python train.py --n_layer=11 --d_model=128 --n_experts=32 --experts_per_token=2 --d_expert=64 --d_shared_expert=0 --activation="reglu" --moe_layers=[2, 3, 4, 5, 6, 7, 8, 9, 10] --n_empty_slots=4 --router_score="softmax" --normalize_top_k=true --routed_scale=1.0 --balance_loss=0.017 --balance_bias=false --router_noise=0.3 --init_std_router=0.0153 --lr_router=0.000531 --vocab_size=7509 --norm="rmsnorm" --norm_eps=1e-05 --tie_embeddings=false --optimizer="muon_variant" --lr=0.00476 --beta1=0.93 --batch_tokens=262144 --seq_len=1024 --train_tokens=847100000 --steps=3232 --dataset="wikipedia_en"
Below are experts of layer 7 (counted from 0) of a mixture-of-experts language model. Rows are named router (the router's row for the expert), gate (a neuron's input weights, with its number), up (a neuron's input weights, with its number) and show model dimensions 0-127. Each number is 128 + 24 x the weight over its row's rms, rounded and kept within 0 to 255. Numbers have three digits each.
After each expert's rows: a language model's description of what the expert responds to. This comes from a sample of Wikipedia text that the model never trained on.

# expert 20
router:155163094092082119144133126128100158142087157087129160143078113116105122136122134130132112155107130140121118161142111175136102140101130143127120169123192137130119117147129145114149131148141119139143144137119126137140145136194105149143138085124124145102156121147127123160137138105161135160127070142150110129142159127122123100126164074165172140088148139142100132092187154138132166122167
gate1:150116142102145155108143112062119099113132151126117133144095157138108114124110079159153099147072129139087134186113152133134153158136119131154132089095153152120108144117117126162137163131156145129167109139129136130121112162157123113153102089150110129163133142133127130132130115108164109157136074113148118130140183123107130100121172110166131108122133127090122133106086146141130201134158
up1:109119108124105144109153101138148104190142146153103129143087110141102114116131151193122088150069113122132107102127141143143122152093118142100132154097133131171141101113121155180146122120126162118118137082124125144131089082119108134157164105152117185115113141089094118143132125120151101127152117086165114135110093131107131098129167107145084107118115162161131115125135123125111126088104
gate2:134165128098162106118140104097111102150070104120118131158088130122098103110153095095123132105097142103142125101140117126155118137119122101121138119121162142137133168159114144097158121127171125227137141105092134131126113131127147156124145105147173114114126101118129158143127132129115085155086123139130150162124136091123126137107097132144165088096136129106164105085137116164120183138127
up2:143135139137186128127084104101117115142120122121082146117121117154095120126148147151171127133145133084142120125169121133127157152148151115118111107095180126104128186128123148139119143157147133148123175158110184119140135102108136146130118120119130096092125126106134108108115133144112115121117108110145094173124161129101080044125148123083198136146145092105117108126127124146101149126131
Opening fragments of ordinary words and names that continue, such as car(ved), tre(asures), P-ors(che), caus(ing), dr-, par-.

# expert 0
router:120146095149097111153131173150108160102170167146094156119135109112131122115086119136126074144116098106143111136126133119136143137131086150140149111176160130156068145116123142149154117097108141171124154133156123117124143089147128142155165126131168106121121116110092082172118155131100126135118130166156166139106084118138132125111153143114122172150104122144084092154127141149158136177113
gate0:150083106143097171104136123114140108103097134115108101141136104119178090145085132110111084144119147106138132141128129121192142145165090114143128133163148105152088132144128146124110150080142160143092157153095175122124130135126156139128139145151155080100127154164093150145151113148117105119148124130135123192132083127146133161090152166126122142152109152125149105129114131089135155142108
up0:152131130168141109110142136142137136137156124125155090133105175097138106096150091138120089119089134159146120153103096133109135093111148147126095162150120123088150138134138103134102088146111112150133107114163160082155118123156069149122120158064128129100134114128109127133115128129134151135113155094120110110171150128177127126114139128125150075086097179088130159130089131106137108151156
gate1:129084120172166123154128136129149150099139151155150157132134126123153103120127108163141108119112106096095134138127150120154118140153125127121142119197161132111105194081161134148140168145151122143104111175132132114111162108103101165151143164142165117102129123128126104161106127144105099111163124128120137143093117111119126161107157133085125183166138101115110092097101111136137091124084
up1:115124137114172111138111158138115144107036127130099182122096109146093114123118097113134115147092110150156108156128122102126110112113132110099177105140132081104127120145096138136142110113159126115140129134105100091124110133104159137077168161127152137137088114085133114084109110113122148127147105148140139110129113128164162151137123157128138145107119183134129173088158141147148163148114
Short vowel or consonant pieces inside a longer word split into fragments, often right after the first letters, like cl-o-ak, s-a-fer, mac-ro.

# expert 13
router:110077122143193164141145121134115082096106160093117120135127151130152108097134143128135100091124128093177123123131165127167090111128111094126176109149152085148123105151160165116145146139130153133130116149126126140138085132119139098159105139151116153138119123138140123129152098117161135174094100131105127145119131139134154168143081110115111141098086137149184105125142146140090138096090
gate1:128128000128128128128128128128128128128128128128128128128128128128128128128128128128128128128128128128128128128128128128128128128128128128128128128128128128128128128128128128128128128128128128128128128128128128128128128128128128128128128128128128128128128128128128128128128128128128128128128128128128128128128128128128128128128128128128128128128128128128128128128128128128128128128128
up2:128128128128128128128128128128128128128128128128128128128128128128128128128128128128128128128128128128128128128128128128128128128128128128128128128128128128128128128128128128065128128128128128128128128128128128128128128128128128128128128128128128128128128128128128128128128128128128128128128128128128128128128128128128128124128128255128128000128128128128128128128128128128128128128128
Common first names (William, John, David) and the later pieces of first names split into tokens, such as La-ura, Jess-ica, Dun-can.

# expert 5
router:089078159172117158140165097083129102137158129125150162126118141122090148152131129140190111111129120098116108133143114107106144139110116125166136102126086101146073096086144131139110157127167115085141162107122115163129079173135143118110114146154112137135135137163123150109132128115132144114097143182146110142147131123124084148140144127082120126089124098112146138123182128141163106134127
gate0:128128128128128128128128128128128128128128128128128128128128128128128128128128128128128128128128128128128128128128128128128128128128128128128128128128128128128128128128128128128128128128128128128128128128128128128255128128128128128128128128128128128128128128128128128128128128128128128128128128128128128128128128128108128128128128128128128128128128128128128128128128128128128128128128
gate1:106077141130165120116152143118137134112086147134169172136117152152135125123111122118142161122148127138144147132148157163082115190141142140159113122099115147151098133125165147141124139087131137108114094136114107142160116133100118085137173114116107181131144123124132140120089132119070123129152133152128106126133153083148102122157135160140121136121103105104150200103110096185135114110085
up1:108107145092154125176171109136115119101151154132068116133129110121129133120133133151102140095089120103129107109154166123133147130130123124137121130104117150123104082157163107168128138138166118156130144153109145112141108088142157126104135124137097194109119124121152119147122157130114081102126137216117128164107087157130103108134124111161148165079117141157139128133097093120131091153145
Line-initial dashes in infobox fields, table pipes, and place-name words like County, River, Street, Township in geographic entries.

# expert 28
router:069112172177129144140109073086077177113090136097112138120082129106140119139123139094114172155109114125150153103148111136137168134117098151128089098123143115105123141129106160112149104095125156138147153145155128126139107165151122143121090170146139087123148140117108166114110097127165115113140140126109152140141110133128140139171136099097113132167111110135128113091157111109111121085100
gate1:119119106174134152164126090135123093152077111131071121138134161115145130132128116137140144126119074123105124133109103123146139142207153129130161155123141154077107152120133135084081100106115146098143125127114080122081099155115140124104114134124156120077156110129120116168061131141128114086107118122141118135094151123104132100105142103108097135153120138092128143122114134139103137101106
up1:084116150129110137153138122151123135145145145114132164135174117157158119133130072106154149133152135161143128104133134143102126093144130117110130136151107097056119129129138104106107130106130119109162097132178166115150094146180145153136129112133101156147163143135116074152156148135133159117129118170092073148128169096170138127151134133111112101171159150116081099128132155143144111140122
gate2:087133195149091107109102098062082181120111163103124145153096147160152146177094130124109151109142102117150147116109129118153132141151138148177158129097109086134136146142176142123124142099084142145103100127147091131104119113134121155103118114123135121140151148125127144109145144112165093150172155125125157141113148125170139137095121151100117121160143156097113130133128093119103129132132
up2:186140104151100131139151125159130107112137115150117147115098123095169114118181146078108152154143107175139120143139124134128116140159100170116085127121111125142131171153131140142159116115133100136110107098149139141176123127148072125124092158152177088155104129147158125137175117154111130160118058150143111149117143144139147114130154136150141082133105159144107098151110104126129123099125
The words and, or and & joining two items, especially inside titles such as The Cook and the Carpenter and King & Conqueror.

# expert 7
router:124164095164106143129080141148116160167103105147152144121147127142106177123175101145142146161141196132091170147109101141099081134135115124111107138107108131120083174122142121166147138158122160126086149114111122076154145149119140146137127123147164139098116111137129120119116131132138128124165101140105149088105116137074121136096135162141088138073135140139106111125134108105146105119129
gate0:105142112132126103145089116092163102146139096120141152143168136143117136119169118126146108154093178152122153153154106115150148161133155129114168115134124108130119142151083115126120138177088161112097127165124112129113119102114135123135116097106147123142147110122125187108161108200128088144146121152128157145088108107105157117129128166120120110161111071108134151163142118076093120122137
up0:124113148130111147112132196107132118134090166082172082093092114107124102164120129114109127100106120142139095122127183089080132130115121148092141142133115134131132115159143163132161149114116142115156114133113136131107148115076153142191153098142119144126112104096110104152175135132135116073107151137110160131093119148146102104131149172132143097101118153116131085143138124124153127104112
gate1:148135097158144133096142133128128133134107119101108087132175110119111137076156103099143148142088140123088116114107140132128145164159092159094091136102114130117085128137110147120141130110120135156109119028090134128129139166131144145157104134107130132135119134143107187097149104116150104119094114084107169131124134100096142158131091117159088109113108115136124121097124108103138165136117
up1:146139110123113132143084153081143163122126088115151136127144140147149108126123143116149135142146164168122175142092136141142092099102132155099105144096171133125088201149128134115095121136149152140104156144129113135118142133179152129099142120111140128118137128152143140111122125098161165103134126120139142157096110102135110136141163165168112082062103174115179148153161131139117113141111
Hyphens in compounds like long-lasting and US-associated, en dashes in year ranges, and word-initial prefixes such as dis, inter, pre, trans.

# expert 18
router:109140152137182115144150114097135087133136144157083130163116155155149123132100129110111098113141133067107110157087105153100151161120121109165089107125120140103156170138110116137096130097142152130153102100137148140158101162112115106119089134149108072148148152144111153158154137163113145171145120097088164130110118127128100110167097135167101109145122125133138101135084130121094139122117
up0:128128128128128128128128128128128128128128128128128128128128128128128128128128128128128128128128128128128128128128128128128128128128128128128128128128128128128128128128128128128128128128128128128128128128128128128128128128128128128128128128128128128128128128128128128255128128197128128128128128128128128128128128128128128128128128128128128128128128000128128128128128128128128128128128
gate1:175109113112143111136125099156158134107110153088140139158134156159142168137123134105156155141150134130158098131094146110152157078128144177114161118160139159134102161150111113120148139133146122169138146108104153124175108139152133158132124108151155108157093141067095116153146095146136129143112128121134129138073103081148113118110111109177133127097136157107145110144126101095158122078109
up1:102129156147133108109116121104093117114139151117135108107139153095077122122150077127107111138123130127121186122140161126110113169149135090117142106088121120143139085089123125152093097078102122097129099125135104115143108113128114105141134145110126122091137116190158117126145170097120129124151115150109129119137158135131108085146174111054118141144100092069156114149142143108110132159115
Commas after names, places and list items, plus "and", semicolons, and birth years in "Born:" infobox dates.

# expert 11
router:097135137121122138089138157144171131121177092112146091116138111171128101123112123149164166107107148143127113163116105139130122075137167127153112162144145144087164139115133128115146139102104102128096121080118144134142129120091127149091135094179152142103158136117144094114093151148114152105165093109146096108157190133115136145105082129156128113166165156154115120114137135101154128114136
gate0:108146122147164150143160119128149122083087160128117095135106105130142125084137105153115125085138154105105160156128115124098117113152132127117129162120131101102140095140098135169096165108109134137144046125126099126145143127102084072183089103176167146113113130150142169096117149113108103157127133120132110139100121151159096152112113114147122144114141103103140105100128141157119155119108
up0:121114120106146219102136156108158112103209111124101124153117100130150131112140127137100123109129148130095179135139129169118137117155137151150136110145130132138148114101107127147139148062103112153125095135156120119143123116129102116146111125163192138141133135144122144081109124140090113125113145109152113118132138130133102162139113112131165152132158083109145135104117153195108155142108
gate1:118147134106162130126125110149160128092097114111122088148098111127095160107121098109089126122187147158125125155171144099108133113129133119135140164148163132103149151118124160163100153112150133101090084128102134145170181117160120085124121147158118148120144088104115141142112168118102091104176111131152108143121129099111118187120109152097131123173162129114177146108127126133125148116115
up1:132095099148110120141128146123108110143125126141137159140137136112145128168150103142147114120112119134117118119124147148119122108143122136131135148126093108116118112117148110090116125114146100123160154140158102134113096148105104127141159160104119104161118169141163117110162093151222134105108150142108139137151102207155129078163137134114165178054096123166110100140145144127115116133155
Opening parentheses and quotes before an aside, plus en dashes in year ranges and degree, minute and second marks in coordinates.

# expert 19
router:137101168131157147096117161136134109096170107119160101135133187114129134132146136122129126161103107146152144106091127131140167149124138104153085150113120137138115150151116141105123129175146145156165084151104138122122126110125159084163117100113131073098159140125120113157165099138124094113096166068137101134117121110116149124151160185119134115159141139149141105121085128133165139086146
gate1:102110129119131111138123111131141095086134113145136162145123159174172082105149136100098150113132146107109102151099122145155137136100115074132115139152183152100122139146118090119096120150125132182131127170105128160115125112118162106120127140101144101127122095108126151150122105170190104128141173110154105091147155093123110122121157184134136151094121148123092114102134117099155153102118
up1:078139120096126117108119106139124115152129096149126124106103120155116105139160128096134115142099125094144108155114122116087141131112158106090109144148133167147116076179171132118111100194126116059108110131120091146077127113120109133082135099129137103096105108143120083140122110119106118137154147103126109151172143145092138094101158139134137115153101084104118114171141107107137119128113
gate2:104100136126132149080132102096155087088133146101162095130130145094078096101121136130167114131119128099134117115084158135126149144136170106119110114121144112114164168134077086132116145146179161156151151149086102133130110152103144065139119102140133081119156143135172161144111151092087135135095133111089123122123120125148105128126145148113138121110130102132142161150134115146143142118089
up2:155076157117186141122115147078153104097118132106129111161128088153119129147137125105137155123130132098172176122120164163150125123128157146153130158139122137115137166129111094127143135132145125124116139123128081110106113134136149134163115130136114102167126080135172147157103130156124089130061148111126168115103110092139175173119169141105142159138126109095137091112149163112108139132141
Auxiliary and linking verbs (was, is, has been, were) after a subject, plus clause connectives such as that, although, as.